Experts of a small language model.
Size: 9 layers, width 128, vocabulary 16384, 11.8M parameters.
Below are experts of layer 3 (counted from 0) of a mixture-of-experts language model. Rows are named router (the router's row for the expert), gate (a neuron's input weights, with its number), up (a neuron's input weights, with its number), down (a neuron's output weights, with its number) and show model dimensions 0-127. Each number is 500 + 40 x the weight over its row's rms, rounded and kept within 0 to 999. Numbers have three digits each.
Before each expert's rows: a language model's description of what the expert responds to; "comes before" lists some tokens at least twice as common just after its tokens as in all text. This comes from a sample of Wikipedia text that the model never trained on. Tokens count by the router's weight.

# expert 39
What it handles: Pipe and semicolon separators ending cells or rows in tables and lists, especially after numbers or closing brackets: |, ) |, " |, ;.
comes before: "\n", "\n\n", " Green", " •", " MP", " n/"
router:493513496507496533483492509525520505482485476565494471460540533513491540448439484503442398524459496501475442494555548480544570534510544475492517505444549533458421495538494461461452564449519522520615510479512538490483444503484523429550451554409443499513515481539449485505561483505500493558396544491564454461492498509526467502577504511504521543501480379526490456502508559546509527564475
gate12:473520515526511520467567433534518468479500527437489584488489474570504498538437510418523518513401398495512457471518471462517515523525494500486524415448511518483407539485502470475488497508490499504501537552509493454506486500443491503513466450465427500479541356535500514483501528514477538564396454512515524520513437525519477513512552587466448513519510482550529545525559554553500488434486
up12:398462507529552476494535546537424463477481540505498467530480467474491514516402554551509583487481494515545531464596518534405529571540445448514524469512533520511439538459536454513512512504514520446521473522487545520518437496473528502459477483524573568485499469511623529492529436473527547486478529492496501467510530514526450482537528499512496509503579546598516492448461501595491478534490
down12:428506523460527576503504469506541513420564473526461520540479478470500414545506462484457535463498500501543468597494539561559461509464507484501476505438545530483505532490505541616479504442537480562456455493525560520548511570487493464451479459412487430529446524544583524465445547442556500475465508493543505465463537466494471532478474539485445488527450486470489463471532570543519510436502
gate13:565494484439484457482484572519551484443467536557533527443479540497533471493464495416539444569480503535524504505554452505537486475559530578559526462414555549466503586498468493451451486566482568500513463465554481533472528499443491560510518502538520502496529534481506496559471484534503501600485445497494459498428520425470485459545556526514469494464508456484476408532533582510464517466469
up13:459469493447478562519583550572486469488499490520556555511554515562552487457515504519506512516500491430516443564486500524588540451529458472500525425454536530503512535481501492454473401570433443508482507499559435485513489543507482524536489491528524539492537492537507436448567494486452517577511450539497490519502401525509459509487539532471556496559496519512522511595582499464485446426480
down13:465524420514431437484467569527518501480507496529471512516538495572497544561476492446567473539443489504473521527524510582548510438539510490517473517442474573504557503461502478488471526553473547480477453484476523475458512447467500455494428521570461457545543528482499440528436498418568486541500582590565533485445490536465545460524473574540498490459477537512480509444542472563470544448491
gate14:544538522463422481511504495506516510464455519501538539464547464522592479447565499531529466500505468543473520521572437512535435504455480472486491543477494431442597442496576517519460496510559485455513465453533543494511527486455521535532425478563487506527508427459448474455487530557503486462554402485538515499485561473509504589469604525459487515539493535521549471488464486467556516534433
up14:488563510550529536492488533472498547564586463462488490530457525514474547522472515476415545507474582465494488477428580524494569472521511553509442483547585550562437544502504582515478462515503511540465484528460420554522498459499499466496532520434552530415499545553560548491442484474509471500475553553519432496494461517537517432519452506582499445488525470471447530478497499484515488468556
down14:544529471539448498539422413507522474485559521516533504434484478490491544524564535498421544472481527534518554525518505496435481531573510517464510538485533498575484478512604518472442478479503464489456453536500514525483527513470578531435522467530444570515558567488483528524480458473468400553476496516499493445452556559469427555529478513575489514540503551475447480463494589529489509502450
gate15:561494458524437477512526487445492477533540520494542419517508537508479576478459537442468532567570441441517533504555436473529559492499430511494500449501481426549540417484538492472514468460567482485534435525487494477509493509518470495444520457356430450496497530489515563467464474490494505485496439498453518567496451527500468483586574474545562521490531498548492496469518550448518473513501
up15:469461490464536499459513515491529524524476493555508529477492527487528429613479499530531540514520509536572468471471464569515519488479589496486477593467531479505510581505484534550472468519496533466498613448494477509505504522516501557569555519544537551471472457474461433536467589501474436539591500465526543444477543440514515492423482461471445530458473490576465467514448485526450486524545
down15:544496550503432603472553529459519531533539520562408466494468519521507524513512498472459459529455445510489537519430536471485547459485516552479520564489516513573503522468504579473539519451486487495518460553529526570542457422521546434574554529448540517461464423501449487473467498441517496489486468498499510440481458529541570498519534499506531543395517467601461518522506538487520521460540
gate16:507518530522479501436426465522488507533473532533521569496544421478554555449543464501543449532440514562495518505515523485432497483449537424439482490521503471564471540438461471478449475455544424498592517517415483422482561518463520502535491496528517513499486576504539508442462554523473507531503472565555486472505493494532446496533496590410536546525471453530465478455486492544550472566512
up16:502525536534456530498512452495427425526531497517513520575476523511538491577446501523429559577449449415506513523527456508532429447498495524560495398509516540504562508516479525530563504545530550513461505472528444520558489588508464511488511494460485588491493469522550423558562487470508453520541494460477542513490482563481581539495524461530500475435478488405530443522524505511492516529465
down16:498504506521433484494590453464457506498486500502510459445539562442490516458524555509570518482545484431498507533540399498513477437498448454458523495531519492482491451562447499509480468517560522527488517558505537439542502498535502446515549611595449505517509475516541533460466497437506454443455513529566584524532497479406561445516594532496469517529497519478460512497486523556488550482481
gate17:518463544534480487512553436458553544463532493509465525558488591605500470549525427571560428529508499502453488527485485539465452495602487523485501505460468478482518520462455559496479528480421478516519462529584568524547458496529551553511516492515492429497470457537577486446459499521450461471432460541504512456434495506533440480529540469461526489527563516500439473446465530534469508510449
up17:515528560477444508524457515484459520530557527479477496529498471495500491511441522456427536528388469480480520460486504534410510580502516533440437484499526482532479439532574562540523455425499484446509584457526477496529409480530542532471476468524529450520435492470546532548487486465555496461500505532494511465557444511590464534548500529468501391511474476485498485479539454548541426534480
down17:448521461507503502493493430562483498481481480475566545521500560496532511541523433515497454455579531594530466465545497570441536502520491456467468506619487544495464536502515482467451478501507471468455521508519445458519541468453535568560475519437611477493480491546507450465478445469471423556580514517503499522477507470482511483450526477509516537478471517484612530558433516507477439515542
gate18:491527470579575485461511437428509484472536491527482517578487593522552575497536518517478463514493482546523476474523535444462482529564559457458475389444480525461525470502513433476465512462546481534538503472467518444570551552539389492495481499432544484530483515497556516555519552475523432509499509516578489478509506493503522502536498466482474575497539417564494515483494512545565540486474
up18:550562488517525462486502539465492500507473409514449619529452508518469571572561550502532538462504445456464493446487472513489466498534492491502482455519403488482529471561383439582455534536461561502521490515453510392516534531492530474524487523525475515555485498513466473516476567456532520553509518501517486470478471475554522542442499487449462521543578515475512512459453540476446542457493
down18:482446482485548566484503549486480531545573508523513514520543497485426413508545512448449534493491456486551520518460475499446531494479497465476554522454535463462545500487426454439514464520476472454447555503464489471508528438523524455454490507505506533435553509422488490525406457567448493508411575539496490557487494519517575467475495506537537465467550472461447547526548455466435434426546
gate19:519578491548585526534535509576497441562468512517471514482539496559540553494546458518510565501499429458498450577466512466442455532497476520543562503568450497514533512377530517441485458539523497426526526491491500514514556464467536541514494478480409485511488500540521501534497545470579467546457536495575489518523523479499456532508547522471562501492491439537440447586544441526504494475487
up19:470531486469453532511471527445494584445563537500540459491500448402514499481489549526490477518477535527452497473507456476598537524486528454455447510498555441534482472537456490540488600499502555548482518456498500494439501470524455549454534484489545495525492511520583471477568505549417493446492445554465582478503517427455540464475471485583500467466536512532511528456490544411539529552469
down19:508493542515584455514446509488528466536527412518515427535442502477466588481532499481490485429515471493432524450479503436457576554520506477443474496490529508522527561490508439528479400518476452465476528531495484534547510439514511447486481451524492540487468542474512498525410493565553524558511489502466436427519384540478503551514592554458499495514483480518518559525485531476516572506494
gate20:432467553526426481442472445552476474473458508478463553441446473508442533442520461551540487496564478536490523449485448507549496513519424494544449527412484479407500519468459444443408488484542544454487447526577529558475508512443478507516522456526488470446493487481444503505446542574442436501494482519527511504469539473464403483528526532523497509493473445565520491557528540529497483533514
up20:603529505471546494538512517455477527569566512502518473544484460525570519544508590493456519468501516464537489574498506525365425485526548551441476500532455503549493434476548536524533509468498485500520506539482509431518582465557578457541510495541544514546443507458535464486506493470544546490504534552475517500582455483492559524436496512453488518536520543505532552508505438444549489493554
down20:488546509527556502526480555486566468510515538526537466545503434533542484466458521532415480523514481418496463443511506533512428532479565463454494439491467458489502480384495449503487518510459437469496507516529477537504606561487429540545483370533548435468479561499473483472494489457550510476522475506506464548502462490450452430479555502537469479532481542465563498479456532451517545470481
gate21:530396462477532507454502485393515489516537517458446495475477469499452490520528495496510425538498578536437463487520504570562520467522508530465511541516537506537386521472544480459507516492566528544493506547494562575491487438443499483491499526509460430533552495456481465490483486531504470511400503525559446511492472465458509490559467532472453534456452531563447550482524606483517527518436
up21:519443472493545445426467470448529546500480476495478514522577412536446512483526522470483442523506587513461506471511509547562477444609542490464449551526495493477474530439553439506513505485517492532460482549500612455500495499482523537496517569530534517481574501489477500537446535488501486521449481619526423502484496473450443515526478515465451477445413545512514493528564531491478511500446
down21:478489531466547557467505468534513533555523521489521543460594527523421502492507432462477501490498489499457441488465500488450601463487470543432529489491485581508505489507577525502452493438425493554393458555572516539459528533440543546485540523501469537485445474535481463481507498464513468543477446589493537550510514548518446459535509519489457382511487501516514508522597511499496488514476
gate22:479477461485536522509494560561425527389517461484495535463476512487545525483422497489425459473458493499498542575468492512476470473506563540503437484421542535400512455522506453446462490421545507500467568463451540552489466485494497495508512497524545521485538557534509575529489508447490502437465440525436444535467508489524464461440439465456479471529516481455520461432480439515519560442459
up22:424465437427491487533457488473482526517461474568489532525530527494520473516549516459566514520525549492423457530515527507554552557471506536535528423515489468524453502552496514533545457519525526473513487457561515565464511356535476504463552469516568461494495504456522445445522509531469600465500454482519509484549525485530528538503494479461614477502570531508492504506531580501500405481485
down22:532510461469548550552519539520516456450457493443453499372501502513489513498498493574502507504449473581445542489468525454503421526567479565517492499532492530483575500502490517457500553449484521465400532481465503494562528570519454452497526456500518572486486517469451536471475545537509570482490475446516523504541532515573482494433464480513496467565536528546480479424453566504512437431444

# expert 49
What it handles: Row-opening pipes and quotes in track lists, episode lists, review scores and chart tables, plus album, review, released words.
comes before: "2", "1", "3", " (", "4", "5"
router:476517473495488441537493490548493515475503508566502567495479545492543531476465444504537488514476428495512545426565531489499562484557533525513533484424569472579441526538561466529439530504518507597526465512547498531536501429488558406520520593444504415487501476535513471531483458457590511480470492490553549475483525485523465540543544508471519465479526526556509459488505477525516601549446
gate4:535483400507548583488477508408546448552472497469463523560481480502586513487550501456488529478520438437549592496521510501554517545528423540553517464488530517588473493517514492440494466461513521491484454465467468511502455478510436510517493457435531507514485408460474530516543479513539448538444455461470519465529426550505490540557544567461531461479516508564539507537545501500542462451472
up4:466480410556510509498495435518467471465468517514474455507580531476539553476512507529532492485478422483478514468534481466503460471537512551505505408488545464605506474611510491517476527474537586493499494478508485495530442427519505434514456466451465490546490464521546553467512493453577473541437513491465567460514479602444481529537488512471551494491577536540505512465572561509516458553488
down4:486542508512491490484410527459525397540444481455510503504500515454528549474431485464547509479502459484535515500516487538392519492542517509491485448458581456603496488486508476572566495482527507510456568534471517475471487414561518411497462429478523473516559525510527481572458503510403471530450505536497437528467530489519462492524494552471535409504552500476478573513511478454487526541522
gate5:522520499531492496471543498489429481527566459518440547509570426456551499492419497521559534507512417438482498437522477508491446482557493503462514547504493595426405484543563518469424562479490466504540451512451511515499441535445521423540547514487537547465512484547518463560516394515560519511555494560528552484474497485452498472508479563454499465509537528476503500508500502530568472524502
up5:504534493489525459461569548519484493515548445549462463495485519487458508533430551503568535495519429481522492508402389494437536452556506553494489502527476559514422427453471496429489553534396459492489475472529615546490463486485524478488467501549501496529470481501527474542464490502526470484526503508546539511471481480468510487523460504422494540502516475533467612488502483605524484453475
down5:515496519477476572461536489517581492456452580560488547471499440488456434490527453483512546537439501473514532501499481372558463547587551504498495475529482558538487497557452534492517483452435454523503472477507575505442503504415537546436501473476484487525555526548565485479521510539467495576526518459444491512480491476576545498513534473532510507537482483551459417521511553554572492477502
gate6:512490508507483516539450525472478468474515582508566560514515467526451457417464531481498547519481526477520531445502482465526477445427532530490500445470494431530516452520541466509410433586515443505477449532554481530466509465433545515544570612507471464507520513469529450481495461463525488502364476476497525483484578529537537495439546508492500523534507478513437455494543473472495499561432
up6:526542443428477467482485472502468471481494573544484554521479447415585503497400527530497538494484480443548494512532545460463532504547536480488551481537447450455533516528533431506464439573500426601446481500443465542503543517490555426446519529436504489528444486534505513508494454474521492417556558593510501504454514504478472453492512533453495496469558554520477511516484482507528492500430
down6:508463529511492494530492474542584470483509505455528522497537578515531465498538522417470484461527477508491486544501554547501517575529478534498488447453497478489452485484464499513520516530493443541525538468559413578536539476511454434454464487484566424473556508484438541547444521562438498547522444502516568437533542542520467535621449484555467476460465494518443500460541480518531420529458
gate7:518549405474500484568496503478473542483461514526473534483488462449486447529462466459480435542501436536431515559512551551479518451493542440571503528528511447495505528446537462520461489481517445535483498493564518541475579526538476488456471541510574455455504484451497464474504384492492421421517569511562497444411527485519520528545541504523528503450487532511512481555550417556474520485525
up7:498516581496479473520455500507510560447509500546429454505469488541464435418538513475505479486528484497496491520453593533488482457441491430439479528512533553529499432534556594449446492411529442524458504565471473506497485512465535437493502537547571480582495503535495519529512479499472588519537472493486517476515455501477540517562529455551533537471438419475489545496564473431468515558509
down7:552527521497484436492436486538454493480478486563466532457514544549464524466404482429569539494467516492538492548486538497419521546525574467490522436451481535455424519456482464509531498495498550549534435496429487540553547470525472460489533562551505451531516451554547503470499552515531522574473491497531498576485514507459571484575553538506524490460480431473594569502467460490479501512468
gate8:433552443417466491465489510521465480478495522531447547448496539507506594547511464515496518505518496523477483523498431492503512507528486522538541535482556466490528590557532445552489496492520476553597474512479512552471580483501516527478540613499467501511482489531490470449473478529505432450485402535569584560557452507521543475484453461435544493577505541550547493463549523472533520537488
up8:449449479477524513512417523504512432531488499496478503473570507480484606544525445509532485496515475478578506484550500405439536554528524504525553550487540519517459554529534476507555553455519542503479547528494559481504578538522575537507550544453463481510488569444432463478492471541531493441520531500577507480543503533574494501540529479442506496577493542527549490505452460486527479584417
down8:575485435502495467437516468496510541522522474503521522565526538438481573533587492485491506539506460479484522425507469388540488488495543564529464531494529446513512495565474544425522513500451467471443493504448471430486601506543457549539514607512424533462514547459508495555468521559473501466449522539470484514470476546505493534522467548531441468526518519445556514479486527465437479565482
gate9:523517447459575467488510470498482464508518527464508537490503384446453541508500518476446546504469467499518506410467512419485536544528529564558529413518495486543436539470519536500488496468539505589547466524438512481477535524501541453511466519464622466570506481473502516472502468493519534483453457481519478407530460523556507464542536578491497477421511450559507536523502557532475551514446
up9:431454553532443466464543571572483468476529450503451470510550510486500463474501472512499470512535552484487521505515517498498494475524450474448475450433456549510542465525464473507504471568524415511482485534508479571516516470442443568563458522494530483465489529516538536559529428539478460506568490523505500461457544536409501454445552410534468536587537523511503450582511465521592486451510
down9:515494427499495511499481503490552504490480458435465508510453467444436514455447464494501466497572484528478517434486410495490423566522493508525529554512564516408495522451483534469553447540483544528527469490517464637467523479473481531507543554477471489483528480494494476533431468527540577468481466474499478499545467447508552490516516529523501503633450453505555480563569522497546568479486
gate10:496517468458488437459491541579478551549523547519481516391492511503494531513458576509498457551470547517493557551581498462524497509498451574445553548510461485500408546468519489514402537456512516506499380522482544578525512483520528461470512546491529473483534498495515494473457601507551492517464575525506513412494451552496508486513500510558484466513485514552473534553436467465514532533491
up10:482520503496504470403518479514443502504501497513544455464482522483599531524501553541517435553595500555479527500506503510526502497409391474504496514539553507525450466532543510527467556455503499446463436510421529491526432455520525498487566544497570519495451503435388475437497537499463541518496571464512490552530443452497424497569535555516493541505468467503499489497512472528495504510573
down10:486472574506464568452432453449432469516528480549494451538512549491489469545519509490510552508446567496475478538525539449471516516577473496507469494411505456574481466592537482589475443515502442477526463582488532528507474532482522465519499492406491508507449496507424482555565466432476462502603536529533484487556485485527479590444473484469519519543518495491503526525472500517492452466454
gate11:500540472508480486489541471489464489477481449508483512539528554424544459494423515543391501510469487441541554516550500468494504564489488545478562496495512497516472501527557564473450508465550459549447437531555530509550476480486528528483477544434474548481448527496486562464431421564520497535493545485509513490506522555555448577547484482484484541508505555560535566547458595437581465548511
up11:442472455501502435438422489477489500458536475504480493455518413454458548567521472460580556502544569509409481495455553498540508468520501502536480485497546514496468569489456569519521527518508463458518539458448466452446511506510527476513513540494561563549473463540493449508503560487507570448398530556549523547476476426481525479502472489494476495548470443494523479434607481475507471476547
down11:499544518545523526622487504426460516494467423505514500460521516419513508553463532501477476542415440465463599506496489552480514487465496489460506498524483565542541514539493527450506487512507469484491514492536497487521449474564519457541499429493487518482510534519501481555443448486499533514474505538494536528470468455414545502414425451563531553393491553498431539488520562558484424520482
gate12:531525479435538445521487458560452493440489470519517574523431546513540482475536521488532505527507459433474461473475477517497511525547502532552525486403538481491464483489526461545516462468521494449490453528460485437432536496482520441464503530496524479512562523568508556540501491410509510514521471540476553508467546539460505427455475497452456437512461431413518413486624495487460523434548
up12:570474513488483469442472525509485453437520427414485520521515494489535526513497500463489601498469494502547474535501492520520444482529445436463531479482498459508442477405443532429562502550501616558568456489517480459434513469458542506477512452563473421545463421501497495466587485505514496530531488521525484536546416512529496498542538459443493486477536504514493520467460486512582552521473
down12:474567504555563489510469515517464479512523530460478467514513513389483472543506455606556514480479392464557496504537473493447507510472446437512422519576465524535529498541477495475447451496619528469481429516491490453489526506543488484491551485466497476548483473521491473528434534493514459478558545492500450499497490494470473394568512423517448438481498502523509485443537535550497465557485
gate13:506547468514446480512543497422547509580558498541447492509491518447493472560523532511463489466459481462488460421468564496508464519519562514485430492463482450480416516545482470482506487541490497524561516551620536470476530507412561508520471459470488399496477436528502543521532453501569438520493502461498511452492504508500489532577515459515460471493528536481528531436532475494579483513387
up13:465520504480465544459507452544474409453477516464584510460534509527519491562510561509497491486517515528515536529491484492573598497502445505456475526511556525503574415510450457525536509503445596533448491501480485512471522531549490518459557516487509587515631560519550528465495507453438484494520464524493556506479445487432466484471508443511468486510500463506505507500506570436532420442555
down13:478522551497537489463537555499487486518537534470550516419463423475508510497468562503471498514522502510518481627501482513470487503522570464489524547491557511516420493486605480454435490463521450473534477463419525511473510456539473466486481451472557509476458491566525501469400536467470510506508512444552381502532468526483491411513509574504523536498517522539440524530510462563452473440534
gate14:502467527447482517517487484524491490503444536559532520431464512474548420528567469530427483454507504485453488438548574468517558480505511525516582502431506426518494496600486530535495525417557549501509485525528499537528500501506471355516496511440505474525536451507534483455548422472461454514480479533484542434471531493444433603489449505528472513473512501492529483579517519484523517528501
up14:522549505458497550425542513468508526475469496509515504464505441466499476488502507496483489483520464532551520500479488556566460502476527468433429478530509546491540509462509469429530507616423450489435461486502446560503544510486476598572467478528531524515531477452535574519500609449511488433486449491452470514547451518534510405524468530444511454447438475493534572487502488499483507434558
down14:524615462457546476529459506430501448429454473456502504473553504507479547534463497492460485514445522529478570531510470491516460502549517444485496542458477428569529558517501479490479450531500433436550494533535457491447490527425406572487474533511513405501476526460550481495503459560471474499552477516466488466565483494499530473528541499593510527502473526534502473491478443445579547439446

# expert 40
What it handles: Closing parentheses, brackets and braces ending a parenthetical or table cell, such as "(CDP)", "(2006)", plus heading "===" markers.
comes before: "\n", "\n\n", " | — |", " Order", " |  | C", " Reg"
router:460529488506465488538475510554524546470510529500542518502547533497457521461486453475444443490476486479520474524506486520476500457471491556467537510478534496481411463465564532502446492528500510567466473512572533496507460543455596560481532583470507414579499475544497527447415505415509480632451472495517475447474484550477418501564527547463508529517443445513523417490471512507553532498486
gate5:473610535596526499499463567589497495549575505521458499464496548501490506512405426465476542516518511427455532539551514513513485448476486502557515447546423454554512502513515465518523466494547500472531545455434535431494517504474474442439485470480447471466579494556515461517555506538485475461513492486527478486481460436435422486505482505531500500502436563501542469555497484572497517533549
up5:473555495484505513479483465516498513516527514500487575554536550460535592485502426515524561498440540486483543475533468533495509508538464484578556508470503562535479523506530429447510468544482524532513514428440461514493538574478519547394494547451488474434512576566550478492461550449496533539475497563475480541466467493633438439560462472497460485530474473515443484503528509504550512539503
down5:447579463502481530569477542494569469506492554500504445511577499510489472466489499483480444457467543555482546605573453507474575503490558538478417491459463501445519510433519456457454429532464531484526553469539475526514457538459465510465454509443442488444502502514511468513497491504543523493448488516436442431500514481531388498500417551552553505463501505497522519427483487483482470456542
gate6:474549504431440512519494539517470439497414498560493459492534548483466465486546469515444430461505508475482523467531553450498497554518452522497521477454500499511450467463479460551519470493427520499578444520524544505518506453523506456472466505489499507515507507533511573451457493504540499535457545543415437421484375595482458596480439494526527488497415475524451501517440502490536502571493
up6:498411532534556546550540530482506514482491552507459499542483512563579477528514560510495493458609536470544495474519499460434530510447552504512529509503447411473509517477508448464517420495588471505510457470478492452520433456503529525580512493476472480502538478508490507547589498564484459502521443459629462573491543478528532432495517478522545499523498517546525500559497536476550445474480
down6:464487484532546452483501465419470528515504472521508534509485496497493569482535545535468471525454472503498426481573516519546497561529520487525490552519519469492514545481464478498536491496559504464524538531479485562566482492469536543432535408610453546505501597415473482471546402503498511515513492436473417461487487512542508515504498452538499454459530443434495438516520362494479508488470
gate7:509467476506405475492554515576518445540520491499444464412493534436445442505441532471560483516582534544481513487479542476410492516549476474434532546474520502450507474408516493502505572517463542452441475497493517591506429490448553486481459549574521523499495512469465525448541508463540491479512434513474539483523512474554494504546438535527484451514503474523553536414457515553479536534482
up7:510479449485521519521512488435510447454509536458525493476567375452573426557471487490536521457546468467573501487487500519482510554499478508517519515477517472504461448448476513515486474503501563536485465496494555512466460520446524513494433547489517442457484512490461470467464615485547466496461540531527451526507544494511500351465508514462434524458546469538527579497532509494495553600526
down7:492459456528517473549513498516509500498520512485466434489497458487451467496497488494489422455519564507413526441521493545504507500525586493526474487507517500490486524491473481475464447519486516434491433547488492493506473525506564488493565505502556419385625470590453601489488499484530476501494502498519463498420477471500493407504491452460470446508485577540533485451602492528580526480512
gate8:473498571481466461484482525453434542479498449521561504486479541433404553487519396480539478425430448392498491476511500501520477432441526516491534463548577521543475516477484483565443513532519524469542499475518453505482497501572518527547532534497470489466540519554516505475503530545425439556422548500481530450528493546539491515551545540535574535500509443512438498456463541479533504524516
up8:591510505446467463504525500433473508504485506455450466553482470511488510499511432448480501518533491424540522481545480543551559488544466457549485499524514459501530496546553526472517476493506474534473477453461505540515481473587539544526445474434478515546466559430499557462515492594423420484465496578565468492542494524513597447480518559486524469468574516517536415489467590514479472521492
down8:450563493490543480521503549533526536492362501494520513523545485476452482481494515455504509527505539555491514470494559436391532497507557542446455505501489486538468449418531474408470483511530500459530526501472565507513533463562464521459486460536455535538434471522500399514490504491497473491505392464506494436605520505517453498459485486527554464496467432544510503538452452461473549494486
gate9:477552424477479579513468544554502484476496509530559512441511471530512509475510539456479462551453477491531460519534578478526547466455501509474530546494465445491551445552535492471515454434492494511531562497517565613481548461486578483544508462547511452521546545535460476428504506497510465440508479442429403467490459507478533437517467541489482473549479485467539498486608482461443556527473
up9:523442566547506515442509486502484496485440515512405533543474526495513429533472543552538529458562504475471575499498413487496410485506484463488449451492496529517514549486464499492494573545471529495573471565492452445515501514549440497498450495415472534491520556522532536566549458491536549489536546441560499443477537513548474520475546401523531464490568518467483509490465445547568454542509
down9:533503531469559489475506509456567498488517505454510439419502523499555506534447527524551462541491511503495628496506484521445438481489522458465539477493485453479492488431520537482459551511518455535509486448500506415493509539459537490507463536568465478546453452518567624472515523510538443434534549466594509439543455548507494584473521481489562517515516533563582519490452502503526529474488
gate10:502499465391562509515504550486466497450497520521517540471515503532470485481534531442479551508546521446570521506579562475487519549473490490497539607437513477595473446528457472507464534431468588523494486532496547495512524455472543445520456456390567472495539540527537512484525492438470521519458494447469467451497503560493471465503505520475456523482509462575482464433435544458557514526464
up10:548469548564530530458520419459495485513530495544510434492439452470487484457503492526549504499478521536366504544427440545540502453495490448526488445525462542389546521495607505475504474500533428439483525428489451538449478502532459554506532570530518480451489474514514462515503522537542516452499504532507537524498545430561523477472540475564521469508458497467481564526535511519433459518493
down10:485520440561502511507481481467522507500522523590488476578499477486400465532476457515480475499560451443461542480536475561532478486503487469508498556471546577542536588487454530429497466420502451516480500430478453482510466504438470475493565549483539481438515499496574586514480510506510472559508486513521519468516473549394506441474543527504517563519441458522501490453485492580456519418463
gate11:499489556474460499509535512486514463512485532505506437546456500493464497484528447478488533523492483498517474492570495527488544463466474493567536412492510516484493525498481551480635415472521510459543517498532472437472461445392549527550563600469521464504455463430478470580505521514484489583473496515540519477516546490508534586602487460503574487540542442488526528462492518463444490472529
up11:523500521420455516457579451439505483545488458559501485491491534436481450526518546543466528532474504555474462546486546475448555547482534551450560609464500463574455469563461487538548535532475500471465541510535475500570482499518531488483517514471486552547476465593512533509519454574513534441484483455495509465539494535488558482535461489549515534571494458542494536409430457532464458557507
down11:490460571465482465431407433572498521504532522579438467480586586551525495457516457487465449537506471487501434522473553457509507500510506474490505511495481545483583523437531488467579518525492461485521455505464538507498529523480517506444457492470463453474522440511515446429531450542516549529524482387479497541511481598513541495509490519490472444517452408478557534504505524464499533470547
gate12:469574500483460486506506470581520503578414555520408485489569442470492535458533499457482526547481448483521529508516520548422508468482453476454508496486627511507451451475542472529414470478506447533411383475475538533480506513520475540467525507466435443503524503493497532490481506525495569482504505519506551464519471485554509541478445557441536461431449485515527454471475506514505489472546
up12:509478515460532520552545514466565438504569455498490452533435475538464469482472497469558520426514617498517489526536539540590512494463475509473528466526472480455465491449513512546509460504549568495501481536449453447497551561502425479464464511517544493550543467454523457505507418498532531480433456500501529445421513494472478451524525442571533453506573512518501511480406490424446525480471
down12:533454524520555495500457540496471516541455476539507545393428541584492435510426609459485501513471472527549502571523518468549466510491472505523452516520491545503487542546545432551462517471522512537508514547516456531496476468497493416509565516433542480448448516485589426452497443493499415462455483514519533518531448508422534503485483492504549559493545480554470447503532504465466498471459
gate13:497453518497444514592558509477440566468487564553572469515497473529482568503504497531503505384515453499498446467445475468470480494456509532431511497473518522463521345541571478521534461491516467580516508490457455542481478475445535500506549534547529471545544505491446506508467487482499525504458430498562533501523585487464497534503477535532461566528503494489532488543440513506532543456431
up13:493491482513468524521564437494537581544521556484514523514534549508457526504501506551494480401520519382504438506469489494573510504538520485517519520560546516506502494470551509616450507572513447492477444477471529549460504486568503447445512498443483544574487470508566484457486502521460496552461485502539615550501506489497484467474474578549510562486437541499557432547453490520502528520492
down13:485484543494600539534523504471540555419572490590544476484483506524477530492537448537534528487578470478449517470523510472528472486547510490541484439526500521503519435533501442523514530509481531531571496482432480472461536526501500519547500532541463591478480495498388423476518511516517534559497494478520495509456463569519462468451412475520488549542435529583501531426517475420517571507524
gate14:567451516498535364402504493432486469485434504566467526495521551482525521482536478524471504578561500464557481463521534507475474505504500505487519567479521477518490516589490437443545553482507493495492517534593511560522431496539572563488504511428467477509522551550530502531470497479615477467482418449507440473467487457470512506485521482512530546529558480455476510461527509483531469549501
up14:446408523530447483452539485493554491434457526502469518493490530535451578543519452534481500508463501508553501471551549512429460478566494475496538500475462481490476427496471464480522538502474514505555458527525568530499418469536583540486537604443499508523527544491511484505492478430512506506458473533467491512395590455476480545530473460428489528434541492471542396495468519446481497546491
down14:432507565496451477435489481514568447518465495496459510530462417446465477599508472462513476489488426458588475535507532556478518472516526548500525554458613431470555466457475442544519492420534477473519488478538489530493458443524444570542499428510486470532505501471534561481454510547474494476503554462539499521514528547546472476541543569514484571487512466511523535460536455451469502557491
gate15:479466511517485542479576529466486479531564463542463540527474569484510551451542490518509446478454397467503500518528471502553456444532521473462535488475524470459544504548535488528501451442540465416521457554544505530479514534488450348504507516514509558519497482490501496520527518515508488499414437575495502507452443554515490495535448569545447518514603477444562483524504498563535535492468
up15:486428481472495518453506450519473456481569558510463545513490543494502479468456405551498456474491524527519507525499459529513509517528497450418490459535526534536459480541544561563544457498537541443517485560490500508523482473490500389466548537511476493458504428464511491495442492539511637495443476620482519474484499569414486502536469532551482534467457535452571502510525548538497465481483
down15:502429494512477500528548485480467525488499518495429542511496571539465537436597538491544477490586507505534475419534481523554509475551484512483534503552483565430524470539478491472529526469495506463455438529465449473563536516531501436481363523556507500462496456551564461581488585518556525574545530516540486527514471478510459522473486538478428479502472539485500561476489459524520526504572